Below are experts of layer 6 (counted from 0) of a mixture-of-experts language model. Rows are named gate (a neuron's input weights, with its number), up (a neuron's input weights, with its number), down (a neuron's output weights, with its number) and show model dimensions 0-255. Each number is 128 + 24 x the weight over its row's rms, rounded and kept within 0 to 255. Numbers have three digits each.
Before each expert's rows: "comes before" lists some tokens at least twice as common just after its tokens as in all text; "gets" lists some tokens that make up at least twice as much of what it gets as of all text. This comes from a sample of Wikipedia text that the model never trained on. Tokens count by the router's weight.

# expert 9
comes before: "1", "2", "0", "3", "| ", "|"
gets: "\n", "1", "\n\n", " | ", "| ", "2"
gate17:106118129114176110134135122153106120115132109175122181142120138126128119104140163111138146135136127107128118120069108137185116142156151176106120181120086098125057148162103114015161156163161142122104157119154099098147133148148094128097123144141133129124114137160122158126166108145134123112142131128137098135126154088144126140093109127108125153119112079092140158146092133135139120138132142084103112106113150124169123174151124140121139139091125142124130142143117127157122126112128141122114152132151120144138157104161090118129128135064152121137126142132135135124125138133191129146100128116143156080107123139129099137076185157120174131088117126159102130146163121113156156133140165149124137120129086116104116130115115136109112131148151126109167105070139138109135101088119109
up17:102130108132153124071119123127112121132158135107116141118163138113099089148111105111118110110082127102123108124151153148094156172135116131112148104123141120052095125117055145085123149158142112105136149098120149084143104135137133147158144092109126138123156149173152100113137115127156162130094120104139134148168124077159166159171095154126127101164150113102132168125148100142130104149130124106148142131146096098149172137155120141153144097150119125120127157141108107122124098067140109112154152138142125169130136116140128134106110120114200150111155160120124108121123127135144142115118133065136135105134100133162125123143108135149176165135138101117099063105135154169146114181143086143145147133145165101118127148135096118100111143144153128168119101160135108164096156147117128
down17:091127161128142128111152113125138132118104143146102112166122116168106176139127094097115116172117145132153110164096104075119089107185104127117152097152116107102100150109135141183115171100074149152145107126187116126060127172126103078099155147127156151144100114155124131144152104123160142121156121123112139129145117155127109141121176075139137119126145117117173092128137158145106124149149111131149157136165101147101114149128115143141134132153084128138142134134086163133144148151112141094136137112110109109141115111119119079110094139159150122140124149159139122138159119118140129123148175145130123123090149108130118073121154089129132119123096094140156099087124149173153142155159145175114104143148110131096122131079109134150137126142099106102064105099153141093128144141134127
gate18:155104103100139152114137133097105087119098154136100141201143108097146112099080165132150142157141143125142171103136120091134091126120128144164157150101097141168134134153092148111128147107134129130095162115117135128126145148108145089112151163157126148118113129108143141116107073121142130134161140152090113148099116149185108086096110160161150111113136099119149163168092065115148114149161108120134095117129143106164105120122122138176122107106170110166141109137096144110147186111103119152117097114088123137144084124089133093113167137103156103115129091118129111133149144150146108162155112111132140197149134104152179136136167160121131064117150133128098141117162115113164102142123140117136109149132104135132126134129128107125098131139159115135163118116164141131150131129134093
up18:119117123135112116090126099181139134122131141131149101129099107124151112135162123147138124141122117130121114174169168139155171118129132146124101141159124132075162138152129108158113129082097113137155115117100120124128114092154118118153135161177103087165127106125151164105120146114124153099128176133096141111112148116073123153131125105148144133140177149114085122080112191134123156117145157139148114116102112142148126147124105139159140120097166125141103135174125141097122138113124170055094147131135107097123130136133126132137088142097121224129125146113158135094147140105138094102130114119124144129093120132154129120163095110152115161106134154146084158100146119166141153148121158103114127121128106123104131128108118070129171098172093136082084137087155118143108143136140152
down18:171085123110115154124151130130121082083129125116116146177114146179100177131093113062132097150123143107133117138109178102150137126157128112117123118101146107157138143128132134133103136145179108132171159120157119120163096162147135114105104160144156141099121118133126145143124090113116173117142112151130119181140124151157109123140133112112150156140159132137063121132118174130143115134126134108117123116102116140113116130115096094125139145124128120127097187122122108140110100129132134131112055122133050178132142106087090136149091172103102148091159141135107134138115143130192128149077103125123138137131125171165152142135111102101109106141105121156117135091103141112119166106115175133157126170128136140125085144137107095136092142159152141133159131098112157106128140124126099
gate19:114137143104121122120155153144126102116125129109087119132165148121106105172082156125147134167124143147175123162108108152137169093161108135141167117115142103145146155115102110074140163119132139111110135094100138117119172110129131108086158140104119141149120146156120180120160118150122155120143149155102139109139153139089110106122156123162165147108136138142110151130137097148132172132105106170107101153179105128127151080142134092155126123098156174116171119132154108118124135123151137176139124126133101113054103164156133124135127168108061131115124125165128150105113113119115135109116129152114109151135133174150135084109132133129188074101130146065116101113128115079156158136126123101160156121110128131173114128164131124113096116113143148133150100120079107114118115126125080
up19:110136085097142124152205180119141106151097081051117131143111114096180093155109094083102139124118167128165084122151164149116147125109130147119145128066139117156155121113135126120150197123153136055118128108090162135135126112126118135120075125086134130152109132113160140119151147145135122135139142163135090114125173129133121144109172117124135132132111125168121149129089109145118104144089113132137096107171108132098095123134162102150117155110127134132114092147140120143123122120140172164134117132146132164128113131130181124137152154173119143176158131112108138154150108082122122138156118147091131136103127132148142106133105129113148136114138126111111139139110136112149088139123126105105111129083126115162117144140112104091127086133114188165144101107134104122122112170118153
down19:094139107129112085125146156084130122068134154124150148155144096113105146169128132119121162126141120129128157136122012126147119136081137130109157136085135151137140105151146126132153112153131128146101138117113129135132153128096122124153109136143134128087132122126115116151136130090090111143098117129120091138114109151137131142131117122132134131099132154138126131174136144137116115125161116137103095150135157157165103144124131150148154153130140122162127130116122134164111109151097148140132118145155253136098127140104126095149100112135144141176137129125122137112126104147140098143117144117126150143109115138122135107143123114093133126110098103128108125124117113121150084127133100168122133151102140100158109122000110108120092165176120174167146136136139114162130109118137138
gate20:122109106146091114127137114134109177131107116136113152136128204150133144117050159160130097117111101134179066148117110131160133132128149123108096158156121132153116131110097114116101130110124182145151118109152106074087150102135092123108159157107145155136163126128069169151133122146136108135101118117125108118152133099157126102171118155119132153155141133109144093149124128133164133154134142132164121133092116124163170133128116091114130127155133136126151124138170120157122126141102117161114145112091120108139095197135160123100153108147143120147129121133158151120126116118212140139110130121092108125171110125088104125132150100136082126110100147094139136091135107094163141127118136111171152146105120106132130160174116124145132106092157111154133106148095131140147163125150083
up20:140178113102151094113117112173153144118110114164118126131112090111144131126142147137096163138137099135129150133154154105107124118117103133108096138127135116097122136116135150108111135089082135081144135153125168139135103150122133125110160152085153098097157165143156134136127112114137169134121112160092159169101111136131066131096091163146107100157117129098113153138121135120161098146177086119101135088146116113123138116152085117171097097146144130151143106134114128126117125095132131084151123182127132133163106137142105159110109145147156101123201102106143131134150143144103122116159105124100116111132140096166146130132159112109137123116136086103178149150162135100171126121136131149132107084114151114127097075145122117158191133122147092083152154145158080111144099121134178
down20:128142144146142117123111117146118117195133123097152133163081178161122122114147134106173131109109120125156148165110201119099171154068144089135139094183121106127126123093150115142177143154143137134108116162113117118132140114159106120124115161116143137155127117107143122088127135134139142117077172103160107122141104126107134137167135091131114108069098151125124092125137128105145183113089096122111125164105105107151168147108131141117106131133135162160064119092116106122145143117111101143141137115096105111102092136136127106138145173116144108113086171117136132098104144152095139075118154112111141172131133168147137133151130139144113116153111122130123106162131144131118127135139089160117086136137089174161144142162151098142129134131095086119132133137103126151136174090115097
gate21:120115146109128158160141120100102132114130104121148091141094116167114089145134118158148085119091134131154128172131146098133135131146102120097090114128130107167132126093138161181090117153144147144187123124125143159160108126149111149134096102141151139133127092132123120143184122169129152116114081147112137097112116139143094122155117154123166119141163147122148129130120117108159168136122092108090087129142123113169076140107117082144107164140128121141193116140115108153100127124133135157154154158093090151108126187133118092159115116085078136117170074117096142129137082091140085152144148118104129158166107141150118122180131119114092145140099147140175138158148126108141096104141149178126129147145138069140114125112133131126147100132126148138137109114093128110150117133098139
up21:141148122132146119152107084144116149131168121111118146099150115120131121106151129135142127120119137127112112152109135116088148110157161166149130110148100150150105167154140137116118173127121124110107142155104120098107146130176073087107117139133100141156098127115156180121164150120141104103151146123122142086135107112158142186085096100116102135075132136150153137148158131133070112140137046117124157137177139107143125091111110114125093130152135143125129162089126078100161102135146104094136125138165143145159146140132107108182108125104174150086065151137094128119154127090131160119131097132117159139103118156122106133157118121160164110102162124139108132118129122137157103133161086164133104128135108116174169131112169118153094114122160133155124107117124134094174123115153125
down21:160100152148154144127131113123141119129104133137152165113169111154159145113120150120141159145110147149091107097111183140073130111103114120149144139097159107148099110118126055106169125092095165120103115112139120166164090103152136132134164125158122098132127074106141163122127107149099100091089114141103138085151123127132107098113113049138148148134137124135134090115134147116154155110141105138154125134132134122166156106155095135122142108146089119150170121117120124140156103135128099114142092098139173099101122178143166158135166116104099137140164136150189150152163110120122101147115107117113120135095134086150152098150128097098123111129115131127154151084101146103142155107099136116146134142125115133161122105188128127144099129177111159152153106129129109143102175127120127

# expert 14
comes before: " | ", " |", ".", "; ", ",", "–"
gets: "1", "0", "3", "4", "5", "6"
gate17:138048130110129113100132114138135155122183088157118214131093139091124123137117142108112108142152111120151132150124152119152126064130162093139076175158082163132106172123104089148127147093125104155080162122121129112122125118153150121136118112134116116102110120108126154120089104158149159099104159153122149137142119091139117116134144149121140139105189134106155134096105139092147076130131079135127126175162192160155102161121143119135128139121154115111122123172113117134102133172110128132130092120128098144111126115094123144100125145127125122141119133139126157132130154162181129164119149085131140139139111150151128089134098163128132133127127154130129145110114154071145156110113116112158158121124112171133115118106119133129164133158124133108103114154109182115104115124089108
up17:147098095087124114121127155114144119133145136064103160129113147119120116136131108152125139129121148107063068164154154122130139100150074114114133118126074167169109118141144114175098100167116150104126162135120146166183140121159115143096126120143137154129128109143119128146170131165127098145120122165149129156064106136157127113101136135086102166086119146133144136158108165101122119099175144113143124117106147124131156106131118107103124097117143109133085155126142122137169095091134128128141174137114108193096129124116146105110106111106188081146172105137135117117110162135139154143153096100140142158131104144176135129104150117179148121146153102112127138099115114156154128127124114144110162128151132117146153129111133080189111134152108143086122110151122141111122126130108152
down17:164120145116143130116144124141152154098110119126107135146149145134158129154141117127142120137116107114124176168093176133107122132189137153129105092097135111119101145088163147135131147142120124152133117094111120118113148140112122152108121098119084153138119121115136115104134161106180113142120130118108121157145128129140125129147117141127126143114123118144112100092138147157096074152099136123166140116116121121160136111146107137114150150147128124115161162106105124111093146126139094115148158109116069173162161079100115132149112129125150144143099130127132146148130123149107092122131137137135122146106134114159140130159186106103102114135113104106152087125133137163131146151106099151098112108123128155140100149000124124134110132120138120146164145105160122134096151165129126
gate18:144122129140118127092141134147120108129101134084144136208141115137133120114146174124170160096109115121153129132149123099117096182118153081112124152127109104142158141167154096119136137088105121100100121151103131125137125155129139150173075180119155163111162184150127109108142110120090092107155121117138145120155153087094108128093129117157108115186113093142142120152118081133103114099144112131172118133125110119150083074177093158097133096148096125116156143134124105105145135131139133127143136137157118118104127117114139128122127127114117193109118114146129127127145157114086111145073150079100132118181102111156119150104142132156136112134145103144132112110114093154162095100149124151126105142118118134155155116131166104120138144121164156116129150165134164085174106124139111
up18:126129092087155115182142155145162127116143122178090131143137117133155122152090130133127098130111100137124148134164108142099088109154106140129103120138120144136148130141129152145148116108129136116143142115105118135123137135123117086133201094154169134132102122135135142092114111138183178121126127148138158130090117147115114121169169136133126161118193102125108148138117138094094136149121145190081132155130096105122164117132112087144107136092120143147135102130147143146169108093146119135134136082117116144123147119136109086112112127077172185140107127161144126156122131100143174154152094100099134152123134130122114096096165152141106148131137118151130145111146080115109101116113168169100085171078166101122132142141151091118128128102109148139111063078134114122148108145120118
down18:101145124110132113082116140107116105111168105124107145101132109149121124128147130090111129109136141155137115109102139133164171150045114129088155114170158178135129124125146099142129124125134140144134151098133147123170123137131131086110171113139149094162122119146130172126096122068100156139128166165140113119138121150125091143133107127120172101122166157098092124140097133101145141134114140154117165141164108107120142100120175125140068160129120125099081138126105116132115141133142162148143145153109130088163108160140120194165118121108072146141136090106137107131143111146151157144178124151158088119140136115109121131158127158118160164128155093137123148086142137106086139130109171103120116163117110109096105103119114160170092161117106138122162137098136090119115112137084101
gate19:171137125097129126146125138079071131137168179129107116110197159116111111141121158132149104113148172152137137124139164142128120140146187101104125120128126098071094149121152126128131116111148151111114113135120109117132130123106161172136163156150097140133151122151121118131129084127099150114133141138154175116115164120147088138155133146161123123149128140120121145113129138117135110128088144162178129098111121160077137124135129050112068116102157091137160141115128091117143131140129132165114126121119105093078132128129082119130150153145147118152155088143148135092127112127098112122124127116106110113174126126156079112132119092118138138134141152118179081055163106132155131132169105137156116150184102130139112104130138122130105127170120140143131100123123177129146093099114114
up19:146153148119125084134159133105134098136120160084112153146137113125149141181116150118119119104086183143090141100116097182153130158121146111115119107093141104101115163107120180105127147150162138119133102163107068148186105120142140116107141116163161134120145123136135128156110141121073124144131116172130184106104156122139107118151151115131082152128103097119141124094134119166123109135120144138158139082123176117070135143117113131095127120102102109152097104090136097093135106118171117114140169138101137088144095131134104133111151163141110154201150191126138156132097133109113141103101125132127129125106186113146112123123128134159151114122140077101142138128116084114114127105139117095117165127151117120124113123125120143184096135163160139104112111132149130137142144131100115
down19:127123131116172161089138132170132128098115125112135148123136110130135126146151169140102149030140137081117112152125122158129142183101121143147136143112148149138100124127151146145118129102107146159156117142144079136077077115126166106123120114148138135103097113099105167121129132131153110099118140129113133106120153119093114166108134129101165146113147154161099110127194094128138119150128133127128156101153115123160135132107110138120171161131138135168130112152147113104140149121142126136116165159110075123119119136112118153087159142126137072144112161138117134162097137136142109112130116132108200130177112089117103121143142139119153141106130145158131095099161150153106130131111108117129121141129121119140119124027129116138086069117079115108147162129162107103143099163147120
gate20:088089125144100120126133147122144117124105131133111128115144227118154117148129124091134103122122134133180172090151144107178100159129157095122132131126119117154146140157104079147127125080129135111161149126127128130165104132143174165156124177105136092095136142098154134115146100122077124105104105118147110163154124150101124111142127147154136099104119094158159123135143069113144123116149117126162107136144129094116112111147125151111142098103149163111112151155148151120118129180140130136123088098085130114154134169119126123126162150129118131136138135071142148125144160106111122138119154129150130100125108156116113113144142147065155107108170173109143135127121097096123166125137085113132116092126150155100125106127097111112138194195122145095140109172127118138145092141098120
up20:114115156127163095119150134127130151142142163114134117124146160103149145148137075113125110089136145104133089148148147129125113119120126105094165109133116109138152142106112177097122119142134097135141118164153127122119088082121145119163095111134131120074125194131151091115169134189117152163148129078151119127138108116096149115126074167142124150136102134115161091113093098129100091101109101145105116096109129137113116125126082142086157130142123144128158125118161112108146121149169165113184125104152123176131137133141157159131139142127105126110180144156096123165152139130058171119101170093177157153121165144114127151130110116128102162140101081122147134148160106134141094116135154106129133108110128156145089103135130139128136156141120121128111145101074102137087107136111145
down20:107105191136116181116151132140105085144137111131124112110135084143126132129111125105113155128119114097099130119119118139124127143178124147160135148128112151109119159127139123133150122155126118131095109127102104153118109105166092151107140138158118119144120152109104128112134136135163118083119140121132133115142148108133171145119161131117126155130135069085104102117123130139127161127136118092116140146128109105140114099165122140150224104123119147148193144163153158136140131147139062161135139105126041096107140147132185085163149111171147090111128104120098153131149130122141094092139120115122150107120114138137154135163132156121134110123095112111123154140099141130105140147121152142110139118127111077168127163044125143140105073163112117145132158093151111127132124170132098
gate21:145149168073136111108112121194146128121082126135099115133126099161091100110146155127185116125146168119136129167098105139116132115166159136141164110135108120175079146146104119119124126093120124098168157114118130141123118128181153165150129130139130114129144091117190128156148115104128124110091120118121136104120139126097103108157124172150136128147124091126114139128140099171119202161057129164098161099152108091157099092108134140154095145172148161159157108103143143114147178111147140115103148116143087137146119171158166115114084089119105123100153120124119123110114094138121132142139148141092110101124158164105123125127138103108120156122136111124133117103135139107108132126169098152133154113094121156098166153153122119131134110100121080140121133107122116131150103105131147
up21:119134095083137103135132118171168139117097145115086119118088109134134163109129139134150144140135103134114134143149111146094139120133151128143181100129111148124143092127109104059121087092073096069138163167172145149111100132119122154165130110100138129140129099114116131171104114096131113135125153071123154152158134130108103129124120104113115107187132136148153133148156130130113134156156110120120188067076113102111150079067111140143116138162141147137135091108165177114123162095137122094150141115150143141142117120153135163129086125124134122168097220141092150160152141134140133156131136129089141134092159112127122125140136121104139177107103145123123123151111110095130141124137109137124140147159124127112122125125081133123177142096124122142129153156121112127116143133132141
down21:103128154144148086140113124118163175124124158119153183121096128133139132114111124137103140106116115135118089147162111112113136113111158114123114108133140149075150104068154148134115112156082142125123099115163111175108123120120128117125125121146137121113130135105127067130116140140173091165091168063182156143163113148151137112113130128138073114150153135109190133109130183154149153142125111107106119100139123147119130097118123119077125118147144116096112121132145147144112081130124091107158105175093157109138156112160111093128135122108171108117104158152089097149116149114114175118150139173118134073116161140142128109148137146126134127135138095130141116155130169143115138112104114158158155132121131131083103102122067105104129175146097175122141149151152121136144156106132141

# expert 1
comes before: "\n", "\n\n", ":", "–", ": ", ")"
gets: " |", "\n", "2", ")", "-", " |  |"
gate17:104106120103151114120160111074116172122157123085137209116147095138113080138112114145155126106144134128147114173173112137117123081120178126103150117090110136101137128123135104135131159123108137151135100133133106127112110133085152161129153119148116149140176142133142142118142127133183152105121092140124105120150109141103121160129165176151172175095127083090128136096091117121083125168169086091125106181119140115099144132121108144136075099105117118125146130103123169126164151140156150098140131153130123100148129155138125088102119115158109102169172097122148145117154121130126137141125144126117121158123116137187110064120113131124126169152158093125137105104151106134108128148101150130133105104149090189101146135145118095137149111148121120124153130108103153137126129125153120
up17:147150126133118090114151106183144148125153119108106140141111161106113171158088118138112144096137102091114114137162137156134158150147176115137175097092106195139134131103131118127137139120115156136137120139161114111134120069064198082110133114105105101122146117090107164113144170139155147106136098099125113134097129185109110126161128140130114184147113125115149127187134136113116148142134091110111147141112132080095116143124128112122149109144100130151132122136128121141102125085131138121101112096145111110104132123167128089089140069164202155148144122114133098110135144125137125125134163158117148123145194113125125129124140098130144151149154136104148093124144101120129135136099159153127152124157128139132124124117138078092131106082083144111138161161107121117154107146128123
down17:126141087142140162118136140126130084148133140153120111151145103108160114140133140078140147131091104148112126168173190126116071139098166112131136122151136121085131144125118125114132149160134135117131163158144075125144162136096105144067151132153148091152102122129116119138127102109130129106124118147155087120110152139111118137116154132132148098113167112136123124127101098115137140143082146160101120134148122144149071101144110073132091088151092110149150167183143131098154121139131127207142102139133171094108121098110136121124147128156128125106093140110147120167124159151117097157152129093153115125141113128114157131142115164105186101136089122144147182109113116136103148128104126124124101133103158129168117137055146099127129168129159143113125123087117119131128115162078140
gate18:157118126129163132118139141152110120120134137153130115207100165084149113117121098108144093203113183129120140122114084158121147119158143113106167138131100134093113147084118109100165148117100148120085131114120143087154095124103123138142124143139097099147160140146107145171121108123121129129159134144134114106107099091149138121120132106121118126119107124099054110152133169128134146088152105151102148074101116140143125102153161099169128099127144155101139135142154132142142153135127117162137090130163109128171138108121152083144145119190147123151086131146090098118130125111130139105128140135126063148150124145086114126152105135145123119135128096105160094156184138133135155142174129120109171177091121161148130116140135104114157127155108095108126138084115099113123143111132132
up18:098116099129124167133146145143116159107141105159128121147122111126145113138113122082131110186124132130111154151139131142168138134103134130099140130078118142168159184159126149113097095116111141170078145137139119096160068135108145098136117134131101106157137064103102130151105125110112179116153156136138096131121103098096142147106129169068140126135126131143111127149142133159146108183155124127105112122119092124137165101113134131142120121115139111090135108106119117127109147097105114139143139127159163138128124098094145095124109159128128183134128076159116140139128121116128132090083139181134097134104155184103151079121135148103166128107107129136102168143148139115162158085119095152103138149125086098107173114099103108145156142184121165115139132123137168131107131137149092
down18:102147121136160148137111145119110116130135163156148178166101131151131118129178113155070121143101117117102147120110042100131127099136142156172154115100126143132147121144132140134146146133169109124124119103113126114115166128118122106121090123119093162120134147128121139112159135153092111156130144147109143131171138119084116135135111115089126116124120122134120130145126121096130147111135123131133137148085124168083139098125161075155125106139165112129138139111118114145118155150138124114150167107138015153104157113104133125177111149155115108118162143142143169142123159081129120131125131108105137097148121137110135097110121143090134147086105113149106110164075155114116153101121132156090106108113140127138137108220105112116146132183144165139128161093111141115108142151113159
gate19:140148144100093099135150107153114090132143084129091170151213124123115093128110156142100133184109089160163134122142067101152166126156166024128094123102146126134156186155103136133129109135123117088104153140119106148130119122153136092124172165139141109146152138170115098138172165160128154126110137113136113116128124154191133133116122117114173142134145118121128109156142124109141116145084105126146105145132139086136125155104134101154113141104116166130118114149152153156103098120138104135081143134123130115142143119105132115130116119148152140099128099126113099157128150098154129116126152112134057118098103152122146113139120104129135107117144124103107146138108108117161180128175119115136147124118173148128090160133136103133107153154155136144121126119120093129110114128112096
up19:164123117105137116146171101129139091113147091103108130114118120141144156133105118146128156171114121137125119113127100110099132134142148143153144123145149137158163152110085149110133140124132150091052140138153108119105132091129143082098140166121119078109164158105117138157131138117142153162140168091114124163145113151125086099146136086143099136123119140094141120135156137089194121155147115098125133111125110122153106092117165132129102150134148162119146106114106111124135148139156103121124121154137115105134129152133098118085074147098141100209146126121140129124117148152118152115150161128147105137108127144169165106124086160106133127118128086095104138124117120111122189158146116091110173100159204175110136137144117152166130105118157132154091149105141125100116104138118177
down19:137113134153149153134103143158126142097098159111168108150137143115158144159125166114122089131176134135086110074117093140146117137167151108150152080103121129117156158156146117137114094139124157133147150139137125171161108150126154082115115137132150122093103082129122116150095136156091107080128162082123152139114112128126120101123096076139117126126118131152072158132156150115129132113125119131124152133156105106169136163072152147140148143132068115117132080119122157146156173182125161102110132122098188182110140098099137148161146116108099147152098132123127108120089138107142168103166155131117127129137162150104092153102096114119126134108155117125113098127166110142126116121143145152133159116160112145104097104116108134118099107132114123102124133155167095081131119177120111
gate20:110125141108121131125139116160121123096132089099098122113141218098113102140139134134150097113135109112168065139124104099198142117105205119151109106134146106129140151157126100141127142105108137115149119090099176118103122153146131120144107128139140166118150145137134112123118115118119107101134123126110138107110145066119120132175117160137132129118177156146156113093118095100140100138105163131105125181102127100159109186135115103116086106138117124142131151107121110114130094184145150126162133150144126138165128120144140173096114118130101115126160114112142133153108212134125124144124104122091149156133141144139143114156122095126113111086148136112119104098096106169173105113138134166143157162113089172149135126138139140153150150118128086148166113113140122132129092116116154
up20:120148124084151131113125158100138147110119166092140156107170162127138110085130115111150142075119143103157093147108126104102141134140128169197158139104132132176111112151111108155147171148091111114117144154093080079128106108073123100135117138153145112123132140114113154111168088139170120100139136140151161154141111150157155091119130134122116118145154130142121110129092137118122117114145125151133148159174093133143091128152095140103146144104147098125127115125166145054123129175150156127139099102140112139150118133149128128098135091132143136129174164098128094119104155145128126118146117111136142142146148103114103149128111187175138158098137143164125106072149113113093128170094183075112097136113114146133126091101136160137151124101110132142152134115124100093132122140150126
down20:135110148147122162164151157132169136103126062125086146109102164122112153138144175126132077143116097089129133157131137110148155156050093107159113087113164112124157132102129094109113080129128147114136119120105148144151148158127148122120135162167125119147114121076145078152137140114094111114088126149102137126108134117151132109143128128137141158115155083163141134120108126116140109133133126146113113131123158108107157131137089173146145078114152132105097167158092135133118091176150162123096130136154196176134145139090145139126109130114100133132131197147106130109120127138150131096135114120103149155106100111149165121131113112104073087123139117122094170133106136102088120158143131146125141136153126133156096124085113077137137148149131149138148097126134136099152152159134130
gate21:131086148133162124122113081141088121139115167096134135126108136193122135111144133133137102139153121124080125123064143152119111119136132139112162097108092152133139108135122126108130133136166116159097136126148115142131160146183123141129146138124109096151156062142124184141092119132147075134131146135150133157109113123138158156121081119145094158167092129130153093113109100078166123147097135075096179121171145094159145120164162097126123109092140128131116119156122140180131180098149138104140140131158141151145110126124150125130103135136098102168153156127113122150155103108118143146141088118132108150152182147141118112140097121144155148102130122117144101140161135140116070120125121114109146150129114139127128125158137106168123155132119117123152108060089139119107155120119066
up21:136145144145098145154127107125112142139168116124134113057115129140118119123126125139149152143147127151167120126178123157163122073118133090133126134124173098133151127135132144113126117130090139103146087119149122153099149128099123105123111114123122135133123143098139094064139150109112101124161158161132101148118131124106109106191149112128105106130125121153097151127150101140092136147125193115180102149157130123124152104095131139169119174126095144098153143081137144120142097159098141160142123203108124140126111065156125145099114141091107115145144192139186119127115127157128123127150152101141130174130131101127129101090178129123084130111147140117169139158061144112141118148121133125166106107101140143122122148096099114094093110130148100130130157127101136181123117119121113
down21:165123083122100115125140137128100128117166123161186174130179113140101157145144137156117135105122141110127087158131120086112148148130092086145141141104106144119136098137101181141156133113162104114136116099142110120115147113131114123093118126133125096098121130143169165185109106112087124156130109155131114135126142149113163128123150124137148137111124126119112073085116136121101119130114072146128142137134148132138159099157119160080114137102128151146128104154161104165147112111123139135132105124188121121122118085129135132152145077141102140100129163140125124181132127120137131154133088129067125135152143124140152130083140131109099178112155191094126103167157070102100157122121111139146128106109114135160125164159081087107130165125162132174111145135109138116118074111153139